Below are experts of layer 8 (counted from 0) of a mixture-of-experts language model. Rows are named router (the router's row for the expert), down (a neuron's output weights, with its number) and show model dimensions 0-255. Each number is 500 + 40 x the weight over its row's rms, rounded and kept within 0 to 999. Numbers have three digits each.
After each expert's rows: a language model's description of what the expert responds to. This comes from a sample of Wikipedia text that the model never trained on.

# expert 43
router:500427503503474530517494458470456560493532454494511556479526509492438470501482547462496500506549512512471494467488469547521534494461497497494482510516508575503523617517479539396473555427461426528577456503475397465486533459545472474518493547550456439503519577565468464468457480503473525456469541432528500407502456468560506501495450582469526556489560519459493477537500505627483440540456551486537535447512461517490487504503477556551448440509426521484551601484459471525440491571549558504518454589431450507450486572518522506520519476483574520511486472457474526507522515480525513458528461568453490482508536546504501497443548489511560503485529538490507520500474541527484424478490522520502580522487480591575537588466572518490519481504508453512508475471577503499532457498462508
down0:529510497477457556473420546469502484546495519448526492523542592506549542547487458475474475520498562440521486464535439539494511429460510490516500458473492470597484501507503533430550464475486516534473386499542486596590484520501474500431487480472487507424421452500471559485498590528513542429457484522528452524510553520541487482540453440458536527574497512440408492517497511519522551455477470463559479555486458463475469551420473532474459548488541510539495484513527430455433498528510559482457532537488476506449537496502541505482545533522475510461409544526511444567441548471425537526465481491477452467570567560469489529448523501490523501484478568558424529477515533528533424468535482500433503497465445478533522496479508568519446478505469452524521539525459429569489471542454495
down1:525453530493523461501533504503507530518525492460501537470558560540537485552555507479567573443489541574478492499507500509422529505468438474446513480509519451451503535475506524582498447460496504490465529488429475524468492483488526558577523459503519504479486518441499432509536469529496460515526520589517501550558472513468515481569581457506558537524531488512555503474551559538413486472499488503596484594519459430445453453480601472558461482507568539528475543495512570529519433513545469451513579478487539487476488512513576486502476469412452489512480468406559491476499466543493543569525482638537467504488509502475500507450533479569462437357530479469488427489471455507464440463490520491447467479443518493524437550522472476475503482541471469505475528480499541512498492492455462
down2:580459439494512516527465529418605429488502500524527460406543481463527597468555492522436517470555539448480536516519536590544520525464567504513530526418390428445483547473545512497563514522442459406447491510467435533468514465500485481527510516496511493519455522524535531488504475488504482504530496518560508474515435545460511471524528518519517456460499510546440493453439557509537465458498479557479459521517530485491449493459520462470500483505496473481459494526476506526504490431484468534456463573506434466470562467466484451495526542505492478530462471422429483478547568482524387475433487419509484518472527552435497509444522537486501507511575488478523554525557471493562426503554475487483457523436398433527452514504523471465546549471518503535513603544495466480492502512541536
Description: Articles and auxiliaries. Clause-opening the, a, pronouns and auxiliaries such as had, has, been, was, may, as in had a population.

# expert 59
router:492556466504487499453475540493484516414527582539454572453440549553431498488526530442451511441538462516558541479456495532485557567502456465495459532442493485517533485443507523564519522509577502422462468533504555484482429450511510517486476512536543520492442568490488565403464491482569535512505533553559531420515455581489527465469513441512563517526523495537513522487523508378442520531519535522517512517461442527590516478536514498434542569503509495566545494543561555470483487511525497551510503513523526488446439492500539553520454468553515436546479556527476543525487543509531499480486471579495496486481464498454442443538503458501487537435485523454440588531522493519439450464539470528519478499513508582463528474501520570583457486503530503509508445517559511505507419553590527
down1:564496474524484478575500454532512484545479475436514472525465445463500492527504569551524525487470517610519507508465521531491507539477461459545516570528559468490498500569492568494478482498467541439500458528492454543437578417459480507525504547510489471510552519493471481492515566445520479503546476489523521531456496559402529526497495471503504512580463447444572466505490457508516557508420493556564508448449532537572525474561467477504472525550463559491541398497543510469444500527523454528526511513530431397575518515450485387449487477538504508459485470456411516476547512486512508479416526454525485385440468488530500565446454487459525520467520414502505490522458476503555482483550525406416514504429509464549461536482449487547505524525474549537518502517504526488471493544483490
down2:451511447572508482449474537369520488529535480544483473467472446426473486456559450519470451574504517472581483510495468478470477509592528519491539467515499487532486477491535477579460574514553482462474487499530522489446486458627475444469475504533543489467487470585492537505517518517457529582566458477484521524514487530438626472476526448513510525535510435488546486543473534463545434492498474478515511476446481508534547466523462501464449453508509518503459510539512486523457495441428483520519485476466429428502471491476453536554580456470513511554487512463491459468641522511501512536487536554434481570543419579480523417509510536487483511504501526535492528506540493511496435512481544522534510522478487490512429503449475496495526451549458549577497459508557481487423554521428466
down3:552492472488550547480515564461433442484513503556529512487451542550454510511423493513497496448434481467549536517544443475563483478464496560475461537541559484510470541517532505527491434451525485451536461533446483461479462562490476518609559549551494394504505484499442546580539382448448517490519553496536509492422467533484472481535571472520577535488459505514494560482532402469483481449491478504561480528519481530482502479512532496498484490528532532498512530468384502468543484530466514497458474435553521501470423500418451488459471509547439421510440489507560546483430478535523543490527513480539448419466483463563485436503542463486454469552519515450476517480489531518418534492493484552476529490479484593486488539530447534583517528479480551450484433522527510458478491500552488
Description: Mid-word syllables. Inner syllables and Latin prefixes inside words and foreign names, especially che in orchestral or Evangelische, plus pre, con, comp.

# expert 25
router:548570435523463474554473511452491546439529528511522462535505519534487479516542548474486562532497498500490507457529435429497518468545445520481451481524517493511534453461537524487497432547507508493471463574499499504526450513548484512521461513535523391578483537419477494527461569486535528548528497496557524448495512458413543509462540505479493573542488530485535533459522548408455469507490465532513537512460543503568474499522565431457556454533558530527527459612499520430596487427432442445492402476467446472511438413477539493574514489416533489568473451557478481427416530476500489460462516544504470485518459500519449473490549566557525518478471524466483484474547556499458455478517447551522503541553500451480506485531530509481485570523475500540503477529505510481532507537558580
down0:494419521438451465510471433515431549539408481516504505542558446468485425527496574495539487528486516479501507483504428457549441491502574558488546473453520475515473499557480518513564521549438530567533598463482554446462482532493479464569417473498482518459497474528464503463512505623480510448566475545471440466471523567524523540500485477546531563478517510524513495511460517485461539526405520496566489465485518525437533454555499515534476443530498486573465553421490484494503479533471549530509520482506468529511470551522534583505501464445452576529441505492463503557522564504501514481489424510507442477474564527495501470470484494519462530421615529563507408538524511549447515536487462511540451499514499510508453539493475527491473466503577400478476468561485492452461508527483551
down1:513519464459500458542548520569495438519514531481529447529491464490474518514496485542540454525556452563508515540484536502479523550565470416362510545472509587552576404443525483476565509526467465490518547527514451521534491491484516525479453508435555471560505508589443466511479480499457477487545556543507414411494547544506484514499513500502525504522452511514527462582439554437519500476508563490500547389491458534480412568432421484488490544464466532513537454504497488480463512454498525491485531480449522499527542471543481531530441479501527546495451533483476473560460606479544518532494459511453512498482520493494515538466450477438463464550458479517557501530487495463454476471544516543494430540547494505575516462516563497529443536566503507461501428629480505517522457465490512
down2:474497522499500527452469515498483444500509439521393549506438562542446471516510527466511530490497538447604467465521571506510473403475471441489505530470491491481484480508495482533515428500522520492489421412613524476526502458529501488431466534537479517504492457468482573511453523424490497569470513481551447515494488501498453535517556447500493515517545517483533531549564474517500487486419509550439537538535472449562470452535427536497483498594496460433560464518487479430465504575493471589472473479489422510518528482559557512441524503585521547506487498475464545519556496508534533535533466530527503458470478475454552527486446422542536513520532503388496478573452449480539498490467546492483480456535537552478539499452471488485449450569504512421523456472561455519587441478495509
Description: Capital letters in acronyms. Single capitals and capital pieces inside acronyms, hyphenated names or mixed-case names, such as Wu-Tang, A-League, GameCube.

# expert 2
router:518551539523488507488445510526493528499432453554477462476458508509487470495489453446500578514583434558519514451446495514449480467551486450437439502412543515526523571486522531548540550532449532510544495480515491476478539454493440553543446501426565436498545563555458554444609485508466487531541496450557446467506528538467504479488517417449555490540538492529505521517505537436451544503428522528548494482461556519547496506525528521517466450496503491516533546440488504473562450539487532515523472512494461478541458506514516545510451480506467530465472459497476475475440537537507488476506446435510528496530552527549637452558512511551444474514473533404473487543565456600524375489524472556503478487446466453545499523475419479557537482451538549516531500516467465476517457525510488
down0:489485593514509479522539474564506456538511587551496520515431490496509488497486508588504488543554537544515571551488482530453513503487498484530511500525538453535492471521557424442532566493509424502507448565490466493456477512517455531541461578527498499513533551465495509548470511465503500457526441479536446495500502547521519502531530480463535435405531519450521503470475508550450472532535531541470513461463514530495538558505509497532501492572504444618498531462488457567416427493450420419412509528361475496500530458562427405515466547553527479509480505542452544502455484472465462528509480456454473493479478542455542538484468540533435507499506457510507551511455481523469536413462476461481506575411525550536461514486550503519539521545436442491474518500473504529483512414528556
down1:498500511520527418452423424507510539508492459480571526506426503531472505446513553435473484497456469411441449567543482485486511471501563514531390477492443459487501440513539532494588492479516537551523428494531460460571488502428525475556508492561503497499541453550493410510491529501498490481480550533492552463447511453547541446462530493589426502512500468436508525483465506493515526513490531472559474564476475469483451429448420489490504447500464491501411540479494433556543486411519468519492474546542510502491521490578472445513528438525529507465486477503521554561525493475504475491536591533488482489473426428500484516513500526520472567484534524424493468440449523475481494564441461461438528617498541533514583434519484568517506481522475469502505493468460500515526522492422512
down2:494533519555552504450564508491441567448560481477491464511465506469517488432503502495449462504563457476512458504501487517464475496488480446476535431496499495543505472510567450468558457493401433530543521502508492548528480493424422501509494507457499457553540471442515396451485463433496547458535533503469524463478475425439466514503472579490508512492462506493409553456463508432519446444445483530546493506523538488538492462511415476446537506516442540496497460467563549464513489550551443474429505433398556476513560504541494523491522522504473517486545509491581496500459476428488426475539441458542466521467496451511451490479457613545486566545452523472470543469486504503485516602517534494478530486562501534464478445531584483495437580511576545508456440469499525535495504471492502
Description: Table header and cells. Column headers and cell values in wiki tables, such as Rank, Total, GD, Votes, Result, blank cells and small digits.

# expert 37
router:515565508513493493480516533528531520453504474554491463487440499520522461514542510508474504532586570553468511484492532525495541499584466449447467377489551443516462442458497531530568514536476447379431518548481514461451453462529467485474493526437507514550544613508524517464557483463512516472500476456417539549478484535461499516510518442464489451534508527520541534517458531420547579541446474543480504501518515518463455496531507449547473555449482509488537500397523534452475473551505487468495451513528509453489487473492570515571452477459520498526465478518495456522381502546509488511574453457470520488462556548470484429582522502525387489463511482551506458518504440547463531522548531539539509481533498385485461548467478442567526532515479509476540467515485450493471488511540441
down0:497448515501538517522527443462487504492458456459539523501547542483540490488520456507555512497458502489531464560550495484462543555518511550467556475396496546452542444504516493576494496490493543464533513535474418510507492616428454481453492498506473549442528472427452528517466508580523492471488483520534459477487484450500488460520426563509503537556472586493479516539498505539489495484466427484471482465557525497514492486529526487445511455513430466474494446550498509560482578474540489407419512402521544387495486448527454540433551475538515508512563513528479462553472516471492451475544514491564499528588418464565472534470497579432441466488534539501461497497546505471484584472480532432532504473493517423491507500512458458499500437596501497525514581527482460507505507567524417
down1:465491548512523536565482584420533425489480431527504533542470536477529530499530491497545551401494488504479527467510519489451483485449506463532510535527525539483457540508493502445455520487559448461443537427541467478462572500521507471654499550491439565486509493442482515556531526577383479440483444520473438543500500444533535529518511508490505539490547511551513495514516554577578454487391542561554509505453469460549543434462501500528529539519464514528524476539485436502474496507528542517477553491567462559525522483440458515497498456483531513542452528516463494578517537437540499509493490595433466474470558512483523439584487520505525531517508510532373474548498521469448489494465528473502517486465542494491448525479517488456462477507447450475492512533451469490421483529547510
down2:438525435536518531457554460427490488491562478430441493487468486571470495496505529474458446525555471489537474493554546542479482474443529519524535470485584472560499496528566470541523473539558452509510539482544501418460498540516500499521526516554509479486517422547463564405481424566504475474470457555544529468535435431510528513529519557451508499510458508551556436487475473486500487565557526549526437430496511480467515461508462457505469507492479482471481456577498550451545492504594388481504467547460447502514528465431446587513487473576518464504478492486593495546554486518504514567480498558480508485566484489458491547538444510490488436525509440504574489478432492485580549522544508487535587485475500438559511532498520537518454504543539502474473490469459522576559568472487510
Description: Place and date prepositions. Prepositions of and in, month names and infobox fields such as Location:, Coordinates:, Family:, before places, dates or taxa.

# expert 44
router:500565562520495551393466529499496499594530487527521508545507496530592518502517573422504483499521521496563563511461550408426527492511489442454544495447529485519508462485484547534529552499484473484445520424463483438579501461538466479478482479490512484507529548503511550509536546500482516477482532508448515488507507607508520480483448441465560517498521504455411520537543479514500446551506534521484513463506463497438486505526540495589479456443535533520570479438488473477516468484482526586543559426557458521502510444453520452553512492451590446548480449555482485484573548481512520474525472436492464485466548552452525452515502517515574509469480480555486530539581434454446555489509514515527360497434481488496479531529519501479559498553491549504536464547514507497456476597481477
down0:536419503509461382556516531507465560454494536409472528430454454532486514513512554432474499503530519496456531486426514434476472527475515483525514534466415505499541480519495505422531542533525491525498514509508507528523522517478483593527457512482513529477493504534487574436493416464487519512515497529481485455471485445563543459425514499479507490586395483567528492514435458473512556556430437542518533570490472522494554484442513539498519514435446436445476527599428554504512527466497534473460491432538520494557486436450445522519550424492460540448427520498488493516485469520491513488542426501547526496533503503580475471499438535577530490523520477479467465543490520480507446529487547549569582483489523455559494519443475466530470463573437501474445461521491508536489443449538458
down1:516510429454522504514473601491477449447529547557497467459491632536483570448463552460506476482550558509439496509448456546520523522458503511481464511494589511419574494553482541512521531507515490456516469493405483501492485545479399530501505504504514545486496503521480478475509489478506487507438432548560579579563459466519511484488451497441455591435570507466467508577503499525541515503471479504484532450462569474479535508530553513532480493480439492471499534490471501490521514520454510465521419519477566491475541518482477505517559505485458523565504485512538530497491562459524500529518451454532487475463536495500511441457551528565557480479524519504464519526511453513483460448373440522544521532434527411462528591533457471446613556428506441503498525524486560512456513537509510
down2:549508516496484466513471514560478477484551534529449539529479481471450498507592473464471481523587484522471511486554482460517493539546428507488555523519549498460506448553505495456490499522545459503471524473551532433484444538557551481498405526476427531554570468454465522367452471459504508536456470477532524491475463491516463465546461449508462490462471485437480464526522513476543408536505425565516534457479451506505507505495520492527547467510457493554479520453555476467548450502530592459571546494538470488518448558545515494420560533494534477516579497491505443425556518537458494461531440482519525516549530544519484599470531510557516539532485425462452490501538506523524450501521466557502520472439507536511634504577482441522438495515406483520484507415469544501512489514510444
Description: Function words, infobox keys. Articles and prepositions like a, an, in, during, early, plus infobox keys at line start such as Release date, Key people.

# expert 62
router:537541506514493463514464530469532543650440490508482434493446507526465442501544476461510549448554524525421452475438505528450527428553489482444454430428548507512519464483442521484518527516503495469507480525533529453477433416506474514528471467563545458488531571487496530509579503461534459451524527468461488503484571551454505517490514426514502541558535435513494574512474541462458572520455480495529486510464521497482496473547509528462476410522487529449575539436520478472475440575507432469503534546536472506513470537523492547513590463505553491497484478491494453508441538497519553484538469435416486507503466513510519454506514507530530438448505517581524521501530475559515381480542490542489476527470512421475538523486454461501531489587518551526535488601467459459559538563524492
down1:562556526516434455532610518557487450507479459484524545557437513484434532507514455473492525486499467495471521459543459518509531451490573523542583559520447453496618542535459420526571506532491541468511523536491520498515554528538432521522472443479553541508486447512504486436463484480446465455557485514534478505490553531496450477458502466525514481515492421518532532467540516502503523490510444477510528512439474523447496497465460542510476540437506496493539509494495519470470521550478506538441522484532579455465535419563483463472550487481443516507389461483515516478508538457458502477432447495501515532496468478596451499499529566507382454491530486417442476443492483478508440442433528537514439474433490532564484549477470495484464482470460576448558480561539508486524537473615486
down2:482513462464575448446472490466420429502460533545497433563490487476439454499520549542486445473472489492519482415545455579457557548488610509491500484479548537546448443489509537561498547537485563448507486475492499592510450557460538470548486518546497492463544522524483416498521540547529453481454499540481462555500497512466423522506516507589392491457509488440531516597511551477527487527502432517530484489468435526480470528471512506561503469530461557516569553517483524472460574522505502560447477539526470448476524503484520468487410478422467529503486463483503427507525498513486515523527624526473531446403433514533487524453494525519471466518505567522456508520504554466463512520493540480501516516453515420436523537535444443574475496474428545517476521539507541502498525481505490
down3:527573440525495564551438537543465466472480474444525525454500475474476562529529588465552484422572427548509515432509490564487483522481560448460519513513456508573510445474567489507491544471453510589452495458500492491569440607496475514508494473527426544534548511607539481515526476430433488435483533497546474527473430427454534513445455480480596533506550455522540507443542526511511473470491492524517521512535533440470502574554516587520479480507533533511482506462492522566521485403509448527525438467502488463500502529549495481501544471539490490525460533552470572505521497437503525475490451533512500497527527459434501527483533537504517506500508571461455550516491459419444564503467453503559502468408502541500570481539501538483513517570438475515572469486481530457524479539473516
Description: Table numbers and ordinals. Numbers, ordinals and units inside tables and stat lists, such as 3rd, 8th, km, 36, decimal percentages, election swing.

# expert 50
router:513572454547460532516480498517489506502513463506512524467505497496442482525539455492452528554511449506543492466439507527424530448519498455501487454467521466550516492460537531603500527510523446447476453482503464469590433393528481498513448523486534438484517569524478505487486393484484386451518518470506521522525437485454494456516491447468563491529538538555560564512520547474463529518464505508503479521462497486434479480502506492443478484435537532452546505447558525463495526444534477484527487516423450453543431491565452564536489496512521483521494504501452442511454525609549447492499498520485441489569505536495609488507550455477471516477459524470528475550557433558456428452538488519531479418510516472462410457537469402460490521568443532487518486565464468513526501488586512
down0:447483543454520540428507556507487588508537462523530435494486538544502543443496540525534465556492547552535511458488507476485515453579458442528576569528601430472518538505487521448523445514466475506466521443470517510531501513551541521468551485481485507565478502512448507527442420544549531543504524472456494450539488466549516495517498457498433541549486507460527531545452480448531558507500549443469565471562515460558517415521544530502490489508522505528532432490564476534533450482532507545509557431486478524519499481483498418478471536512450373491500447465473486580464428485567512444569465518476492485501486497408502478552487413532491421525501463513483559543534474559539461482521473500452479505550455450499511485488484454452554491478523429492608500489518554490525447523451576
down1:509399415522540524455492525596427486457487495496540480479450479493506542542481536495478510566607480478555542518506488416493487579462455484499463592495481495501541505478516478496530598489496490554463474482472465453478443495467521493524475543555507533514475479476522461500488566488497492501485469568520449488421509519536529524463447442534575496483475521514476605450509528528477498511471442546514565468532477494463466500448480490472431436438531429487557544518526422537450508544492514581528440539477445505503449575496491472480482525486538547464428526565510592454547510480449506480451515513526587440543446489526493514489517587512496475498513446423551477467522523467491525430545483476512503499448510474488485459460579473516446488512525538468485444524603505555440527517551494
down2:522514454497386502509497544532504437515524555492462491510481570552495487505458452498511540529487555482514530485514555565463547481463473497526554426529522528468459453488523540538501520558440453482490517462468478491470483525520488533433444486508512547430508424490541372459474449507480426478488518526479508543528508461512500494541479455450473490517536519413447509642459556514445520476519471494448548535542516572450515459502458512507481487465459529434500488535592490490581448509491367503475468475435551524490458570484539548499538501487479442523523436485529487534553521483533470432511519487453517482513520516536418427498561482526498557501484431552519500511494498519496553472539535463513495525482458446501482505529562426521494469483494456525579579447558489440449475572532538
Description: Colons and table pipes. Colons after titles, episode or list numbers, as in Episode 12: or Catbook:, plus pipes between table header or stat columns.

# expert 17
router:534519539525484504421487529530472579416569430506552477533484523540504510532508470475514541561430494457493530466535463467470534429510462552497419482478492493485545457474454543454548467429573495491485444548496444451531445493522517552495470529418535472502482480452477509470446499473544555576490518518529514561510509454467543522525581460447517572566521485506526553513536437526451505512604481521499480527494559534496482513542503448489591508473505520452485415503537550525479477512466516470548441458479559476513547427497526500455426481463480443546457442510452516461529527463520529523448515510445515444474521483483471447529536488526551543524462529467460529545509529520443549436530517534508525397551482550397528471548526550574524442508518456480499494496486499566516470496614480
down0:551507485576461520471433500458517480448521532476496453496520476503512529554520525484477471443467481492490453462526500487428553609513570505483493507493490526497514464460514501474444472482537419523524524497517483522509486499563493517450481541513445478435487479459570520462500498520513484478544466544576477580489504537469507434517484494472528574433613479487507528496492575522464564486483528468541508527491567495537448515500520499521522471428582464492509477480601478501567469495507497569532497546536603440485512493487619507497490450541540431553504480476484502474527546504517459535534533541491518474394463511401501486531506479488416462443462438496495491600548556526465519477534508495542509586512581520523577600478485483448477473515493459524485537528479536530500584579457514
down1:538472527526537521494534532540562434478460441458460454516560522488471414494502517530494543497546421536486551562536548512521496497452442536439466528540517484531512459496519498560494447594503460506443543525531449452535428418558449459507452518527542460552478467480423560565501571517530507559471534482493452527435491524490496475541505556528526568471500498474489502465511510479479493484490531511483435553432531459454512551465482452498457521475442620542405509461531492493487520420475578560561511482550518536417461485516515528494550427522539473485462476481525519497512500474486540459533415542526517496484557491501466498498441449491521521430510519419518496506455427522478445477612595552476441472519500506502578509477484557518498534487444523480529453553533474483518548509496533
down2:499465479554473520496458540512508468528519508524492491500508442481479545508504506465503501521462497529478504452508468460477498522552470445527470493475489506486427539560485564570494488555508484502467484445512459520443518444517552452589412503552559536586497517486461503521423565515459538582457498555450499533465454519474499530511473508503518524622490464507509512463519487485470473514575534456472444489408527471515518571492555559531480497515493525454542476535507492484518482446454485466500609410476446519500495568539478625438594434484564555479540499564503508526559543463561463509485430487429547515514531555399516537490471521476488448512572487508567521537482478520424540545522475513534541515515470508474525607526486590458476527520519504492467519490431451446507484487462485
Description: Word-initial consonants. Lone opening consonant pieces starting a word split into fragments, often after "a" or "the", such as h in hipped, w, sh, -s in Seventy-second.

# expert 29
router:509534451503481481514518537512485485500541447539520444447443536536452522514546507444503493532500467579580590521453560498453550460481464400494442514438521443477541587489456492440534521539469485488427500555525549508515512487523485468529492485503534539431582569470486483452473462506492393501553519523494485459513481518482451459455483395471481478515552439468501535494535492459444468529486528526486499532505509485514473531527492438467489533551575515510514502461556478495543452453498542496519451549476506447482470443532474535540523487543534477462469509508495507531510516562540489434529460444449457488579507534525452566514530452515441528479443546473449600512489467509487552471538463532480530485489524596546536538485480484484498480568480634474544478416497503615577532459471495
down1:527558518479549451504583496465488542476466481476474551477479449570550458508466525476573543475467464516493511484462527447536533534507461482514548448462541479467559533458510456519537548582463450450537570469532553497476477430526446574563537572589463525467516451508503412545501630523452447539515548502498443494490511552494517473495495488514486516509553435523435504484567526510599526478517518538504529501508414477524476489449490497534506516479509523527515529465457526433536512512532474530455503532548476481517570541435465495567505514452544574491525512531465542501520559525571502445524561517512541505497508484415491497513453466479419543508420546579537558502514459544578458489519529457517476441528545481402500514473488505448495513444569544513479449499502577525462523457457490
down2:545523474549513495477498461492558516519501479467522514449506491487567471511446520530472480467464524487427475448507574570487424487461552442498543460519479532553492522548568499495482526528535481444563516472559440496536547469572550551514414505552536502489508478583477467444486552514517485462538452534549516521495572555453500511504501466525555514482486530491501545532446532553463570515557518439500449537546533530515495435490547555518456476524585535494539530427448500518544521520480566529517567496468494584555453588447464498531440472507536511453455500494533429479589516512445578507503425526564522478476402501513432442530500451505470486501512479507541530499540428549560505506477522443497556479445460448446485456546546446514595468486532553487503531549476496481496431466556495
down3:542462551468440517473494457526505507514482404428503485481496478483500465558524531402550499515460502436542507512553567481480446553595447524476477508469464523463492487502464486454499451451455503522569453493543394481457470485492483506556473458496571490578527477539512490531456564469492476484501512484495446567548521516464463551534491544442542479410502474507512471455396530491586456468528476447432505470437449482496552552407511463466465471424535540549399445524528484477469507515593529525469482530498505511497511500474536526472481503448523530526506472483478545476533516489439548471493483478519501534506501454467489426519481413498551509504530489492505402500524486440451468500547437499491562528547496464520388627500468518534495530453555479467499498474468496557482546489487496
Description: Sentence and quote openers. First token of a sentence, line or quotation, such as In, On, an opening quote mark with its letter, or a name's capital after a break.

# expert 55
router:540409532525478516506511493459430477534460432509512458486509517504549518542412502460495509541462463530555470518468503553517536487459514488528527471510473538513450566488575527525509498568535529455499436435532455496469549559518499518484484469511520481548512391549508501628477569449458391516539546456550509491544467457502543502450544475518497438482527565534406480515540516567450460526515543506532529551473390529489491526506508475459453439518468494534425468546471441511428463438529576539529451480585466463566534501485509530488483479521504481429457470487491496490604518522503484482514530508485527470554548514499484448495515492518543563537466541472456535471449489431491566486487494478530486526502513592540511461512526537469499477419502546533504493501505619561522484501462461
down1:462540444481517590519489517441552414507460512547526517541477503490541473537489490545516470483489465494573486513508436545488545448466439506474543505520505504576528439461572469543516584558420429583468542462501550492575514521491494409463454399364454500461562485526444532519550540485462515475556519421533488457479547493558516526488462459549487469469503481571488524524495507489484517461523507487482497564474536472502528506523428553456464509505522476429482462518502503463536448525482454518477518502441507506570517521534485468570506507495484481601491501468455468480542476539474453463493476498459525502464511549426612450554560611439476539492495461497518491499530449470496515457504504510489552553519446523477478535582464528476505498527551562535551462511521462448458513507485470
down2:538442478552512446505465478537502605500422488574493486435548435499551469568571512491540540486440517533500552531477513466510531457500517529485517525427498496488529453412505450508478464545493493457507504569550472472513474484521496471578466462474431557470507481567515504477522455468486483564495502462496582526420456544479505466484503523506489452508525472469486510515472524480453542517419539522494478471487553501499506475567632453534459438564482509467451512486520543513466473465512443479558519549535429513539559523473465484517502525488472519499483433452542476473453495518438499578525504493458394544436592492480473471562431431524535497514471470557554487485468518508517535526517463477517398514481492441536538465507511533499527469437522486585502419523542423555436528526550535
down3:529470579529531485457506504568466468457476434550516428457445519481513439543512500487564523480519497520542593559463434556528514494574449457510573530513505463587501480479465514528538500552437507556523475495517504447526460438488498541520506540437516516453470520520392507486543521424518486558448481514544510514509484471479529496464445487460491525499548557469544570540455492430558484496449526462495532475557473540550469476449531555467506491448400462416481566518526514470573486459592517476532486514500528475466510500517491514561507446522499520508505465521498518547450468504579527510500419511577526515543517539446516539446498431450521418499475576444523467514457555529522496500521438486511474506410458467449492434512474461565500598480519566523515487501488505454477481510455573
Description: Verb and word endings. Past participles and common verbs after was, to or be, such as said, moved, decided, plus word-final suffixes like er, ing, ly.

# expert 18
router:501497581517451506465471552518455521453569471523559437530522536543469530523513466494488544547466491439446578517548467490495528399526473488451453527480488457515534436494429528451570466462528528441542449531483449484452438498522495525560486554440534491511521509438438499529476492488596522549420525475489511571480493478478532500525521501490500560534532458468598546517518492537466471504564517535522461487479551566552451505535527465526495522529533511491512453512554516564518478518473559458532434453536519439506584433537531514514411483512544432539446562528499521484502541487510556518466519510430486481470545471469474450497544508470544480498458530434503592521509463519453527434531442528525534466480460528363536534582495537534516450497501512463524467485474431506512540535587484
down0:490454460588476525414560542470477547503484416504494556543539479472463527476560582490499424549540485423475457486508507533541460482533475521519524451520498460513550495506492483534492460441501458516481502461539515465565522528516499449553508501484572457522530492546461491452573469477529540543466502473553463532489471535524491508522407479464531499507471524356429533518412524477498495506518547545525572461454509495525545490466458538507461482436445519549469477535532528467532493455458487488463511498447491552483477513522507533510477481472450582592521500484589544510524497490487523462485454585525426612528521480533525485457495425546475532466527500501435523456458530496536470455514502533521550482482519476523429608501413505467578545466513573501416463449501468487526509528488557
down1:478464595504511538477523574452492509503523563457542494490491510501481513580512477530395525528514531573493480531530497563527466524504456504521468540515537479492488485524464578464518465502495508495498465464464499480542535538494543534498514457481469562560489547490472510520421510475502504500588496512519438471500467505473465515465510493537414519448496550501479523532522562451430558551518441579487440486478436563508496479556533474580430432549442480528491456567465497385461568489522544504438487443517468522491468501533483557559486387544479462535424554412493481503432565548492513498468482494446531448519466542552497571504424473458525483495485489473531441495516496523518502512531557559527548490561471495538575467524469549572489415514494521537493437547455442443464483476524519
down2:459518529409480479488532510408494526570533523533541476537431551515485495503444549514529538537512532484515467430509523464460460507482514437540472435498419440500461516536535512504535464440493498495542550506546517476537536483483517505593442517524525511467443537509521494451521415469473515486478462495451457493476537533505540472490475435428504523483474464492523481502507484489451545562437467518489485546524536461558553527509462526458511597434552413516539493475545522469553475454523508556511506549468493497515602532545528476524554558480533457498454486452506500515587422514527519493477470554441557465502494542505501474489525540499510472461520483543540520449495436512552490537598530436443450514480558461485442511501547458557402589471476494571527604444430510552451471524501565
Description: Early pieces of split words. Lowercase letters and short pieces at the start or inside split words and names, such as Ch-as-ers, Batt-al-ion, l-inguist.

# expert 58
router:495550552516479518526484545456491504432463461459494500458421522503468439525525394493441530456562508562571528499487548532475545447580484520463487516452524500519490483468453503523522546463455484546459497492528475457526466426510459510528459531393491432417528534545458505417515436480495441436538528487558508521430509543472485464473440469460544509519509463448505511513526523419481571526458486498475524488544505533428505528501556490488472529451475501465559474430536498449537441531545455500473501531460463473540437477527496559549528501458505530466454449484485479514467519555503517507519437474544480495484519534465628456597533424497479462485473492505498477559556431596543427514519479516564498557453486481509426536453505431482524470531452543501536471560467474432520532476512529
down0:522551480479487467503469488545464546549489441469514497488477531474440486532559476456499484496496398533542507457492393542482543554492515498484473546517463506492503471423439533404524551492562551498475521505531454521468506426514548477518459457467535540476518544443528593557464463434440426532603491518497454529449518456517581513460454431506560484494496498527524491526491460484373487506477502512599498488517550532474459499444503506495569546533488459541500520546446482460572498531456508526436538491511453518509443552514531501595468481490534505557437495486458519545543555478451515524469460486452569490516503457502475464471519501536491512526457431482453516500511413498460528446584503529512426495507487520572501537412543489558495511518464529490472465493589511475499475575555486
down1:536508401469523463588480549441453508498529491486496467493550574501509492543490584443507476446465506494507472517507499384478573528433451509507502530484498440514495546526458519486519511577454497500449515495537491485429579491547485495486502450514483538476482516444581503497504495539436549439449493519520513504517496448482489422474570624485515487423546447493510554582554494528509502476522568462569541467548525479438487450449501493461498531465503525482511458412440419435488541467501499514471466466500444490487477556462442438570486474424548508469517511426538426494471524594481520463541552488511502489446491464505511504477545555417513504460499482521469518456551522469468494519536515512565462498483459517504457535451470473497506521513453488416507488458476571518389484480519530
down2:417458583466483511440576536471466470499462492522508537536475522496493454551465504464506501531490565561476434458492472521505472438520428495495503547488565479474387543627498524468539473549508470492484513548504484472506454490507470510513554460494513498478540477511542424556523503529507524583495552556577560509496458474493523500497540529593463494538505470529529489455444495511525508535513509484530475605495475515540531507559479499440455399517482399479475416491472550503517501460517436504487391466540538480535462532493407501532499510509569528561450498458465514491485515585482515527532435492473532468514489493478567453530535468554544449518505472430490595515484507496403510523510493489534481494416464522461503507453483468464455498537499488464449482517465515516495455384451514
Description: Table and infobox markup. Table pipes, dashes, list numbers and infobox labels, especially coordinate seconds ″W/″E, Kingdom:, Species:, Born:, and score cells.